{"num_hidden_layers": 8, "hidden_size": 512, "n_experts": 16, "experts_per_token": 1, "router_score": "softmax", "normalize_top_k": false, "balance_loss": 0.00615, "init_std_router": 0.0251, "lr_router": 0.000307, "optimizer": "soap_variant", "batch_tokens": 131072, "max_seq_len": 1024}
Below are experts of layer 4 (counted from 0) of a mixture-of-experts language model. Rows are named router (the router's row for the expert), up (a neuron's input weights, with its number), down (a neuron's output weights, with its number) and show model dimensions 256-511. Each number is 50 + 15 x the weight over its row's rms, rounded and kept within 0 to 99.
After each expert's rows: "comes after" lists some tokens at least twice as common just before its tokens as in all text. This comes from a sample of Wikipedia text that the model never trained on. Tokens count by the router's weight.

# expert 8
router:63 40 58 45 56 42 50 32 46 55 42 41 54 52 44 57 72 64 56 52 25 55 62 42 54 69 64 58 26 28 40 83 22 70 50 52 56 74 54 46 24 63 55 40 53 29 39 54 26 39 61 59 55 45 39 72 53 61 71 27 35 57 56 32 21 62 51 50 22 61 59 45 25 48 19 42 28 45 44 70 63 66 39 50 77 45 41 67 71 52 52 47 49 49 51 83 51 62 53 38 49 47 77 26 36 23 57 40 62 41 58 66 60 63 54 46 52 54 45 58 49 65 66 49 58 52 47 55 45 65 39 58 37 51 50 39 64 66 68 37 50 60 55 62 77 43 19 83 43 17 73 26 56 66 36 31 45 61 50 40 48 36 76 31 28 56 46 50 54 94 62 66 56 70 34 53 55 63 37 63 37 71 57 51 64 61 64 60 35 67 72 43 46 76 94 25 72 49 72 49 60 47 46 50 33 52 23 59 46 42 15 55 46 43 65 38 46 61 29 64 44 33 75 40 55 64 60 54 27 38 51 79 33 62 49 30 31 56 43 46 45 18 54 36 76 51 18 61 61 40 35 34 52 68 51 48
up2:42 58 54 44 30 36 53 52 38 26 81 54 63 29 29 50 42 57 65 49 30 78 42 39 72 69 36 73 32 68 52 48 26 77 51 39 75 63 26 48 49 34 48 53 34 67 61 50 45 72 61 23 56 30 37 59 43 36 91 49 28 36 22 44 59 66 42 56 71 43 70 50 58 57 42 53 62 21 50 48 30 56 62 13 41 51 33 60 53 37 56 84 62 19 69 54 43 46 65 58 75 42 68 54 49 50 61 55 44 53 82 54 39 61 57 54 65 60 56 39 67 13 52 45 22 47 68 59 50 36 60 46 12 55 50 59 64 41 83 39 36 21 35 64 51 36 43 66 39 37 38 70 40 54 40 47 39 19 57 30 72 45 42 66 46 35 43 63 39 45 29 30 41 67 80 58 49 29 67 27 44 55 71 36 56 32 42 42 56 44 45 61 34 64 36 44 36 25 65 40 41 57 42 37 41 69 76 35 33 71 35 43 55 41 44 46 54 69 65 52 58 63 54 71 64 57 47 09 45 63 69 44 46 24 40 40 77 48 42 22 58 29 69 34 53 68 43 74 68 31 72 68 52 70 72 36
down2:55 37 36 40 38 71 56 55 51 68 66 17 63 52 44 62 71 30 46 70 65 66 49 38 72 56 50 51 46 28 54 54 64 42 58 30 72 31 44 51 57 47 41 59 57 42 46 50 32 47 43 61 54 47 39 39 32 59 14 48 26 50 47 54 46 47 52 29 67 43 57 24 37 35 26 49 74 62 66 49 50 81 23 34 50 51 70 41 38 35 36 43 55 44 42 70 32 65 21 18 51 28 79 74 48 53 52 95 41 31 09 39 50 47 50 51 78 61 49 43 76 37 66 56 50 64 55 54 45 60 72 35 50 72 46 63 60 30 73 27 28 50 35 67 45 74 99 27 50 60 60 46 70 53 49 56 53 37 44 43 57 42 76 61 65 60 18 44 69 63 51 33 69 45 54 53 76 15 73 48 00 63 30 64 43 36 82 45 64 60 51 50 35 59 33 50 51 70 60 44 42 69 62 48 59 42 26 36 26 49 74 76 37 35 40 48 50 72 88 46 54 57 58 61 45 44 65 36 35 42 67 63 47 57 51 32 55 63 51 61 56 53 42 41 42 81 50 67 52 45 44 34 63 83 59 30
comes after: " the", " of", " and", " a", " an", " United"

# expert 10
router:67 64 55 54 71 30 29 54 38 60 35 52 43 58 61 32 40 64 56 54 54 35 23 42 67 31 41 53 32 26 49 24 59 52 31 45 40 68 59 69 20 44 54 58 60 58 42 38 43 59 61 26 52 40 53 45 34 34 63 63 43 21 27 40 45 52 63 41 37 42 54 57 48 53 40 83 44 59 25 76 25 45 75 48 52 53 42 45 44 77 57 47 41 75 41 60 87 20 54 47 56 43 69 53 56 49 35 54 50 61 59 52 77 35 18 56 64 71 53 56 69 57 32 68 46 55 56 60 59 42 43 51 48 70 44 29 48 86 56 24 70 42 63 36 78 50 37 43 51 69 18 65 52 62 47 01 71 30 33 56 50 88 69 45 58 31 53 49 64 60 35 62 47 59 48 52 57 73 52 67 30 74 62 71 57 37 84 20 18 70 90 57 48 68 66 44 54 74 43 29 46 59 37 37 51 76 40 74 64 36 48 61 52 39 53 45 51 49 37 60 91 42 47 59 36 31 62 63 40 74 46 51 04 54 47 69 28 47 37 51 54 34 46 52 41 34 62 42 59 35 45 71 29 20 51 43
up2:53 67 55 68 61 50 51 91 62 37 22 50 60 40 49 42 30 58 62 37 30 64 46 52 47 39 46 28 54 67 46 39 37 53 49 54 63 75 36 45 68 60 25 45 60 45 51 47 52 70 61 58 17 57 40 39 30 71 24 31 48 60 42 47 56 23 47 71 28 51 67 43 60 42 21 66 48 36 33 67 41 51 50 72 40 60 42 30 63 70 51 36 52 43 52 31 62 60 34 33 58 28 54 47 26 40 50 43 66 47 44 61 66 71 49 55 25 37 24 40 38 65 35 30 30 58 42 61 66 45 44 56 42 51 68 29 73 59 37 54 43 34 94 33 63 41 32 60 46 79 60 53 71 38 39 57 48 51 66 67 56 66 67 64 53 73 51 42 35 43 27 56 69 66 72 33 58 57 22 34 60 31 47 18 73 65 62 32 60 76 65 36 54 34 34 16 53 59 33 24 73 38 60 39 40 54 93 34 57 32 77 41 58 51 44 74 13 51 68 64 50 44 67 34 54 47 39 50 20 65 45 44 27 75 41 58 26 40 51 61 52 69 44 70 60 42 32 57 32 47 55 52 33 56 41 32
down2:58 34 32 18 69 47 46 50 44 53 49 19 25 81 63 36 29 40 42 52 66 75 72 52 47 50 60 67 34 32 55 46 41 45 39 19 42 59 40 52 41 45 64 56 47 36 73 66 43 43 27 43 47 89 43 64 73 59 64 38 21 70 64 72 78 40 26 50 31 72 39 56 36 49 61 35 54 51 51 76 55 48 51 40 52 34 45 30 44 78 47 87 46 59 59 64 45 38 61 48 64 35 51 39 37 49 54 52 61 72 57 45 73 62 67 33 46 69 60 44 65 49 52 47 42 65 41 47 64 67 42 47 67 27 53 47 51 32 82 32 58 64 56 53 47 66 61 72 63 84 33 82 30 50 42 67 41 66 45 56 72 40 42 23 56 49 45 58 54 40 24 80 44 34 35 36 24 34 54 29 45 70 27 51 60 45 49 49 58 54 65 56 46 44 39 48 75 53 44 44 36 61 34 69 33 48 30 42 41 05 72 46 52 44 46 41 35 46 33 54 18 54 52 34 44 33 66 41 34 70 45 35 54 59 35 78 47 49 45 55 74 37 67 54 48 25 56 33 51 44 66 41 58 47 54 42
comes after: "|", " |", " the", " in", " a", " (18"

# expert 11
router:68 38 23 76 15 49 46 54 93 49 37 39 34 63 40 26 48 55 63 35 51 63 49 46 57 38 66 54 60 51 58 49 57 47 59 35 55 23 18 25 52 45 57 79 91 69 36 56 36 28 20 73 56 61 56 57 56 50 44 43 45 67 61 49 65 49 65 32 73 50 59 28 72 60 51 26 43 47 66 40 58 40 73 62 45 57 58 44 24 48 66 22 51 53 28 63 47 60 70 69 92 56 56 39 50 54 44 55 60 10 52 50 68 85 55 20 22 63 56 72 53 30 70 56 24 56 41 47 25 75 47 40 92 58 52 64 13 38 48 79 48 21 36 59 37 65 54 28 45 77 62 76 58 40 56 51 63 64 36 54 67 34 45 46 68 64 48 60 51 37 41 50 37 46 71 62 45 52 46 33 54 33 58 57 54 49 61 69 37 28 23 69 50 33 11 57 28 40 60 47 46 48 58 27 48 44 65 53 50 62 57 59 42 49 64 50 42 62 39 48 70 33 46 45 37 55 61 46 73 42 55 34 43 60 32 50 62 55 34 38 49 70 43 61 66 53 45 80 45 52 48 82 73 48 35 39
up5:57 69 51 67 58 32 80 68 49 37 46 41 44 34 50 34 37 27 77 53 29 49 25 69 61 42 58 14 70 41 43 45 38 66 47 58 68 39 60 54 37 57 52 44 49 43 51 55 45 55 63 92 33 40 68 24 57 53 36 31 44 43 49 36 49 30 24 43 39 60 54 61 76 73 59 36 28 54 29 34 52 30 51 48 36 41 70 32 62 69 37 24 33 54 53 54 59 60 39 46 54 60 38 64 44 48 61 32 25 47 45 58 66 66 56 48 35 65 36 45 44 60 67 56 45 38 41 76 38 73 52 54 25 48 61 64 43 49 51 72 10 62 39 48 85 52 53 51 52 17 21 88 35 45 52 71 48 35 51 42 50 58 44 40 41 56 56 48 67 66 65 45 39 34 58 45 56 53 56 41 59 65 47 57 37 53 54 64 59 49 44 56 53 59 66 50 62 46 51 62 47 22 46 56 52 47 51 29 51 45 40 51 76 53 83 48 53 40 74 41 27 67 15 62 39 49 52 73 48 66 31 58 48 83 31 75 73 61 47 53 33 42 49 44 65 48 41 41 38 43 41 35 75 35 60 40
down5:48 59 52 51 45 47 44 48 32 42 44 37 44 47 74 38 31 43 41 34 42 57 35 51 54 28 53 33 53 49 50 49 44 48 59 67 56 27 61 60 47 35 45 29 55 46 44 87 37 43 04 77 40 64 50 53 56 58 66 48 32 20 67 57 55 51 56 46 56 59 36 56 48 30 45 49 55 57 76 58 35 54 51 49 43 63 53 57 57 69 55 56 48 48 49 39 57 54 26 76 48 50 43 54 27 63 59 66 47 64 64 32 44 82 49 51 48 56 59 27 53 53 40 70 40 58 36 58 62 35 51 30 54 45 32 70 46 48 73 39 38 52 66 73 98 47 53 75 46 45 30 48 48 32 58 84 39 24 37 46 57 54 45 52 63 81 51 33 62 71 53 71 78 33 65 62 83 56 81 41 82 39 51 60 58 30 39 44 55 26 38 41 46 50 31 42 59 33 65 60 30 53 67 20 44 77 61 41 49 42 41 41 79 65 78 42 65 67 47 44 23 53 57 66 36 78 61 61 31 60 38 34 68 62 23 64 60 53 46 46 51 37 55 40 46 54 16 77 43 83 35 23 28 65 79 47
comes after: "\n", " ==", ".", "===", "==", " It"

# expert 15
router:55 48 73 64 41 52 57 17 52 45 20 53 57 57 51 36 74 24 31 62 78 24 57 28 51 22 46 58 50 56 47 54 67 33 58 56 59 15 36 50 64 15 66 60 44 28 40 65 71 24 40 54 46 56 45 38 76 70 36 41 33 51 37 42 67 60 52 50 64 48 82 30 47 44 55 43 30 46 71 73 57 61 38 47 47 30 50 53 22 67 33 79 78 45 32 32 52 56 25 41 62 30 63 33 05 68 39 31 30 60 56 41 65 49 45 44 64 30 48 32 35 55 57 74 54 51 56 62 32 60 28 42 28 72 24 73 90 33 64 44 45 51 36 57 27 48 56 50 83 88 57 78 55 81 47 54 17 70 37 34 67 65 56 52 54 79 29 59 42 66 58 57 48 31 49 42 68 49 39 51 44 22 54 52 27 15 65 31 60 70 34 61 29 49 48 53 33 61 37 75 48 36 38 24 53 75 60 49 55 40 63 22 66 46 37 43 48 37 57 48 57 48 67 54 47 35 20 45 60 45 64 57 61 48 66 28 42 34 89 32 76 71 28 51 56 64 58 49 41 45 18 46 44 46 56 29
up5:28 54 65 59 52 71 38 59 62 39 45 52 59 47 24 05 60 49 60 71 73 70 43 67 59 64 58 53 46 45 64 55 64 39 52 33 61 55 53 41 39 39 41 51 43 48 38 57 61 34 39 37 57 70 11 09 51 74 50 54 54 40 34 35 55 43 53 51 61 64 57 50 61 47 75 59 56 46 39 48 70 60 29 17 28 73 33 76 32 61 70 68 23 43 61 52 59 47 51 43 25 70 31 47 76 67 49 55 55 46 49 42 46 40 37 51 74 50 33 36 66 81 47 14 15 63 56 58 63 63 36 33 47 69 71 56 50 51 68 73 25 65 63 50 67 17 51 27 39 54 33 50 59 62 36 47 71 40 09 31 31 48 56 43 51 71 58 66 60 49 65 40 30 99 29 41 35 30 74 44 32 45 34 56 52 44 83 49 51 51 49 41 40 53 69 50 45 74 66 36 65 45 30 53 58 49 50 25 66 30 72 58 58 23 55 73 54 46 63 50 45 31 50 41 50 56 58 41 42 40 63 69 80 40 37 72 52 59 42 56 41 52 42 69 67 20 48 52 50 55 61 29 26 62 39 51
down5:55 55 45 50 56 65 76 64 37 67 53 57 55 51 33 51 79 70 66 57 53 71 71 41 61 53 43 25 31 68 73 57 46 62 53 15 46 30 53 51 45 46 50 38 36 17 44 55 54 59 24 43 47 60 88 19 60 68 46 25 42 31 47 43 51 41 52 42 45 53 64 58 50 61 42 51 79 49 42 48 37 55 84 44 74 64 42 18 61 58 28 76 62 64 71 53 67 57 70 30 60 47 60 40 26 56 64 29 48 30 46 48 62 79 31 56 39 58 75 51 60 57 73 53 55 35 54 60 50 33 57 45 57 41 45 62 61 54 42 60 53 39 48 60 40 62 76 74 50 70 53 37 51 38 41 61 39 54 57 43 37 60 55 49 46 56 61 74 52 52 27 52 78 32 59 55 60 74 34 18 77 51 57 47 67 46 60 68 81 51 57 37 54 51 47 57 43 65 55 76 59 72 41 62 70 60 24 44 64 52 40 54 28 60 46 41 66 70 76 54 70 68 46 32 20 27 58 38 49 51 48 39 48 22 49 44 46 68 58 72 51 79 61 56 48 71 69 59 62 65 57 48 44 62 46 61
comes after: "\n", "-", " ", "\n ", "==", " Turnout"

# expert 2
router:57 50 30 52 58 70 55 67 42 61 50 58 53 44 20 25 39 41 56 71 32 48 33 66 65 73 59 60 49 55 13 52 37 62 49 41 64 34 37 59 26 49 51 62 68 17 65 32 58 60 54 44 22 46 23 24 76 41 48 28 45 57 46 63 61 55 66 44 80 53 76 38 42 63 53 46 42 52 70 39 32 49 51 75 56 54 35 49 32 85 44 78 27 55 68 47 42 36 38 13 34 65 50 61 81 61 44 42 52 24 67 81 56 29 55 25 67 24 52 21 30 46 19 30 47 72 48 72 49 48 32 54 55 63 57 66 51 60 53 35 42 54 36 57 26 28 41 61 47 66 54 63 69 76 66 35 52 29 36 41 67 31 51 40 45 81 55 45 68 28 62 46 83 43 25 30 41 69 57 65 48 35 42 43 53 35 61 26 52 38 41 66 26 29 32 77 35 64 18 48 58 44 66 64 41 36 54 49 60 36 55 51 46 51 56 37 29 80 62 68 60 78 55 36 47 55 75 57 41 38 50 53 58 53 21 29 44 45 53 75 58 76 83 45 61 57 66 60 42 30 92 52 39 66 50 28
up2:77 49 88 53 71 65 43 56 71 54 34 36 46 39 63 65 33 33 50 17 82 62 11 65 54 42 30 42 86 71 46 41 23 34 25 46 48 59 39 53 66 63 47 52 62 80 40 48 74 50 50 45 33 73 26 52 56 59 30 39 48 41 49 59 55 66 75 63 53 68 64 76 47 61 62 36 55 59 39 47 36 38 66 60 59 39 70 32 60 40 56 63 33 44 38 39 49 39 54 26 72 67 32 75 31 37 30 47 18 32 61 43 56 45 66 55 41 58 47 38 63 64 64 42 51 55 42 56 08 47 47 40 57 50 43 62 56 53 60 60 61 52 41 36 71 31 46 10 65 28 37 62 46 63 46 68 57 55 42 64 71 34 62 70 43 34 68 39 53 36 32 52 60 41 42 37 53 70 81 42 29 45 48 46 27 65 80 52 43 48 43 54 56 34 70 48 08 54 42 27 41 39 32 42 47 62 39 38 25 73 49 37 77 26 55 34 31 45 64 41 51 62 40 31 66 47 33 47 32 68 49 89 59 53 66 57 66 34 47 58 68 27 80 63 67 70 53 36 33 45 38 29 40 63 28 47
down2:52 52 60 54 42 52 77 34 42 56 34 22 52 28 39 58 48 50 21 56 62 55 66 38 37 34 73 64 46 61 45 22 30 22 55 84 54 62 55 52 61 86 43 65 58 48 50 45 26 64 80 61 57 58 26 75 52 43 43 39 43 50 44 53 43 44 64 54 43 22 63 74 55 69 54 62 39 76 51 53 42 44 35 55 57 51 47 32 36 61 39 64 72 57 55 50 31 58 57 64 49 30 36 49 36 62 24 51 68 59 41 09 55 77 70 52 40 44 31 57 87 63 40 75 47 48 27 72 34 70 35 60 61 76 58 41 37 63 50 30 58 43 38 72 49 56 47 59 17 48 49 23 42 54 41 47 20 49 60 34 74 52 38 51 22 47 70 45 54 41 36 42 60 56 18 66 50 31 42 58 50 63 26 48 38 43 54 71 50 69 61 76 52 64 51 48 30 56 66 46 42 71 43 47 48 43 53 63 69 50 43 44 46 50 47 38 51 42 56 26 56 51 54 43 44 42 71 62 39 55 63 44 68 30 47 46 47 42 46 46 46 36 77 56 67 55 59 53 54 43 52 65 43 55 67 50
comes after: " to", " he", " was", " and", " He", " also"

# expert 1
router:50 33 49 43 54 81 69 66 58 75 62 74 37 60 51 53 52 71 59 15 74 55 34 35 63 28 51 60 80 44 24 35 52 39 67 55 56 22 51 42 45 71 30 53 43 60 48 27 60 48 43 40 71 62 53 50 44 45 58 40 52 61 46 55 39 38 79 26 33 70 53 65 50 60 60 67 24 45 44 46 47 28 52 52 45 47 51 52 42 57 68 66 28 46 32 43 69 47 45 21 57 58 57 52 32 52 52 47 48 37 64 32 28 40 44 40 55 58 54 50 58 41 51 66 63 46 50 25 72 53 68 52 60 56 46 52 60 62 56 70 57 73 46 80 57 64 54 65 40 31 45 41 50 45 42 54 73 44 35 50 63 33 56 30 66 57 53 52 69 66 55 34 34 63 42 43 61 50 58 25 86 36 56 62 53 60 12 35 57 28 32 49 75 38 40 65 44 57 46 66 47 52 48 42 39 60 69 29 54 64 49 51 42 73 54 74 47 61 59 61 40 92 75 49 71 50 19 56 53 60 69 40 79 48 55 74 20 71 68 62 60 34 52 55 39 63 43 50 59 62 60 40 65 51 27 58
up32:55 71 61 76 42 39 60 45 57 37 42 45 45 51 62 76 62 34 57 68 78 64 53 58 57 62 64 38 29 30 59 54 19 57 85 65 61 38 79 35 66 77 70 43 14 64 24 35 74 54 66 43 63 53 47 47 55 64 32 71 49 57 64 55 55 54 55 62 65 66 77 72 62 58 49 28 64 54 46 48 51 63 41 51 48 32 13 54 36 53 52 49 63 57 35 70 49 37 41 48 37 49 26 32 58 58 49 20 57 39 41 62 48 73 52 53 44 53 26 57 56 45 50 67 13 53 47 43 23 59 57 40 65 38 74 61 42 33 54 56 66 50 26 54 36 72 56 44 63 35 35 71 43 54 53 36 04 50 28 62 64 52 54 25 33 46 56 84 47 44 27 48 20 32 34 24 56 48 55 29 73 57 86 49 50 31 77 41 59 32 55 29 35 49 47 41 55 50 67 42 59 50 57 48 39 50 47 49 39 44 43 40 58 39 74 72 27 50 35 49 69 60 60 54 36 29 55 46 51 44 43 52 32 61 92 18 43 53 83 44 33 64 18 56 67 27 67 29 65 71 53 65 46 71 41 36
down32:41 61 50 64 31 53 50 41 63 60 38 39 39 36 64 81 53 64 49 42 79 65 33 46 45 53 39 48 54 26 41 38 16 57 51 56 52 50 52 65 55 64 82 39 37 35 32 55 40 45 56 45 46 62 36 39 53 64 85 43 29 26 70 53 74 81 32 39 63 49 41 51 22 56 63 42 81 40 27 50 56 53 40 74 57 66 32 39 49 37 32 48 72 56 42 77 43 30 39 46 49 30 03 63 33 68 52 43 42 52 53 31 41 41 79 56 40 23 18 36 47 70 55 32 37 63 39 39 42 66 31 54 44 53 69 58 74 71 47 49 69 26 11 53 75 52 23 38 42 32 70 50 75 65 78 40 45 33 45 54 44 57 27 54 26 57 40 56 50 55 13 47 21 74 27 43 48 63 51 72 71 45 68 52 87 55 36 39 48 46 44 39 39 59 62 52 61 30 49 41 77 61 57 60 69 32 26 43 31 53 54 41 73 54 46 51 46 63 71 77 58 67 66 41 72 49 55 58 64 39 57 43 52 70 39 43 43 65 63 30 75 62 45 74 49 64 67 32 47 57 64 58 62 40 52 56
comes after: " of", " in", " for", " to", " as", " on"

# expert 6
router:51 45 64 55 45 52 28 42 43 84 35 35 45 50 42 51 46 38 58 58 48 31 57 51 63 74 71 45 40 40 48 64 55 89 46 40 47 83 54 45 72 29 36 66 57 40 37 83 27 45 63 32 52 59 59 34 30 68 39 37 46 54 65 58 76 22 76 36 65 57 63 49 61 68 48 72 08 37 44 55 42 70 63 67 76 67 44 39 29 36 44 33 51 39 74 53 34 50 67 33 35 21 63 42 56 33 43 40 82 46 57 88 53 52 55 63 49 52 47 36 43 44 28 29 70 59 53 61 49 60 35 36 51 56 68 40 18 57 37 66 52 50 40 49 37 35 45 29 38 57 48 40 38 50 51 58 78 65 31 54 72 45 61 58 35 46 24 60 65 45 56 98 22 38 45 00 56 35 80 66 39 79 31 53 33 49 13 42 57 78 32 64 32 51 62 20 62 77 61 29 50 62 37 69 57 63 43 36 56 70 51 52 55 29 58 12 51 56 51 50 71 55 48 43 28 76 67 66 71 49 44 26 60 55 52 34 39 66 44 21 36 47 69 28 47 43 45 30 33 61 44 48 61 51 24 48
up22:53 35 51 84 40 58 71 73 58 40 55 50 47 40 51 08 41 56 55 56 71 52 49 40 48 22 43 31 22 41 57 59 55 55 50 73 25 40 45 53 56 44 47 25 67 40 52 52 19 69 53 48 54 59 70 46 46 36 50 49 58 56 76 61 46 47 42 35 20 38 28 63 51 52 49 63 61 66 62 38 54 19 39 70 56 47 57 21 43 47 55 68 55 44 60 59 60 38 84 61 45 43 20 80 55 55 44 51 67 68 32 45 30 59 21 45 53 46 19 71 58 88 66 56 42 38 48 31 63 88 45 40 67 29 68 42 29 75 86 56 20 75 14 64 35 29 36 53 86 83 80 37 55 37 64 47 61 74 49 36 35 63 56 96 80 52 34 51 29 53 72 49 40 61 62 62 75 38 47 25 65 30 41 52 19 44 42 41 56 41 60 41 10 53 39 59 33 51 38 41 58 27 50 38 53 46 33 60 49 49 53 72 43 46 59 50 51 37 49 29 69 62 35 44 48 34 63 72 45 32 79 37 57 40 27 39 36 56 70 74 66 43 39 46 51 28 59 60 70 50 47 37 75 28 40 50
down22:52 58 44 27 49 40 67 29 56 43 70 27 49 40 47 49 35 60 67 91 72 45 27 46 31 38 67 23 32 41 50 55 46 51 42 30 44 60 62 39 71 25 44 72 42 53 48 53 50 40 52 28 92 28 21 78 68 64 63 19 76 42 62 40 49 27 57 64 57 35 85 57 30 42 61 39 66 14 70 66 41 59 31 47 66 46 84 50 49 35 66 50 39 56 50 49 43 33 36 62 34 60 71 31 53 47 43 70 48 60 71 38 78 51 65 47 16 49 59 49 49 52 35 39 62 43 32 24 07 46 54 33 48 66 39 28 51 48 33 20 40 81 61 16 51 24 70 38 57 37 59 30 44 70 50 51 50 52 57 23 56 51 79 34 32 63 58 61 53 30 65 33 66 48 42 54 51 32 73 81 72 49 54 47 09 76 49 53 26 39 65 74 87 67 54 82 47 35 75 61 37 34 39 30 40 38 46 49 60 60 64 20 61 60 49 45 53 51 45 56 46 45 42 59 53 67 68 43 44 44 46 32 81 61 45 51 52 33 49 53 24 77 50 71 42 29 58 53 49 77 37 49 31 46 72 57
comes after: " the", " a", " his", " The", "'s", " that"

# expert 13
router:27 77 63 50 55 61 26 47 55 49 66 27 53 30 40 70 38 38 42 41 31 53 58 31 53 63 50 54 21 48 40 58 64 46 46 35 16 75 69 43 26 77 47 34 25 40 40 20 41 64 72 64 57 60 45 64 49 43 41 25 55 26 46 74 15 61 32 49 44 73 33 57 65 61 83 25 72 62 56 24 58 49 65 54 46 42 61 56 31 52 63 56 48 39 45 38 28 50 43 67 18 23 39 94 46 60 65 49 66 68 48 32 50 49 69 64 69 49 32 41 52 46 84 63 42 40 70 40 67 53 46 43 71 40 69 69 32 56 31 14 65 53 56 37 67 63 39 57 71 50 48 46 42 53 83 28 71 34 61 35 48 46 46 75 50 43 65 55 50 36 66 40 64 61 61 66 57 64 39 69 70 52 52 27 47 49 43 55 65 46 73 57 62 23 56 08 33 63 48 30 49 68 56 48 25 16 52 31 54 44 49 23 46 44 66 67 40 43 45 41 52 39 54 58 34 49 27 63 47 38 36 75 42 54 52 39 61 40 67 49 59 50 43 21 36 36 52 48 40 53 27 53 23 86 53 49
up5:51 42 83 54 42 36 54 61 46 30 55 60 60 70 39 70 42 36 33 42 83 69 35 26 28 51 50 36 41 54 25 20 38 41 53 38 28 67 18 55 39 50 47 48 55 71 34 54 77 57 52 53 24 28 71 33 48 80 54 45 51 58 50 46 71 40 33 76 43 46 71 59 60 33 57 47 34 47 49 63 29 48 61 28 51 61 70 46 50 30 60 50 46 41 54 52 56 51 71 63 66 68 41 75 64 73 43 60 36 72 71 65 31 61 45 53 44 55 37 34 38 43 73 41 36 78 58 50 34 76 78 33 51 57 38 44 64 60 29 37 56 53 44 62 39 52 45 63 27 38 59 46 36 30 53 46 72 16 44 79 54 27 45 45 60 22 32 52 60 62 15 30 41 42 50 82 76 45 44 63 54 27 69 57 62 39 53 47 54 41 49 54 53 38 74 47 82 45 50 38 27 69 48 11 41 53 73 24 63 52 48 74 68 54 68 38 34 47 57 59 48 59 43 47 55 24 32 58 45 32 61 13 45 28 26 56 51 43 47 65 21 53 35 48 61 31 50 51 44 33 44 51 29 30 56 54
down5:49 48 48 46 22 71 57 69 84 36 31 36 26 71 58 56 36 43 35 41 59 76 69 44 37 60 23 43 22 48 80 40 62 66 81 33 68 60 25 57 19 27 62 45 49 73 34 55 63 42 33 30 30 60 50 62 60 56 53 74 41 39 48 45 49 56 61 63 56 25 61 88 50 44 55 34 29 60 48 53 35 55 50 36 59 58 65 64 33 51 39 64 47 39 47 50 79 49 64 46 45 43 78 56 55 38 48 37 55 56 33 48 38 71 48 41 64 37 48 41 58 59 56 60 47 44 42 54 61 40 47 57 48 68 27 37 62 32 77 79 64 34 71 57 45 66 67 68 73 61 66 70 66 36 54 55 29 40 54 41 45 47 64 61 56 56 55 51 42 58 39 60 22 36 64 47 39 46 49 43 52 39 56 46 36 70 53 53 54 29 40 54 29 31 53 29 54 57 58 34 52 18 52 55 51 41 63 31 46 40 38 21 58 64 76 44 71 41 33 18 69 53 49 55 48 51 22 65 47 37 24 46 70 45 52 52 57 80 83 82 39 28 45 42 26 48 59 66 38 85 57 38 33 28 67 39
comes after: " |", "-", " H", " D", "M", " The"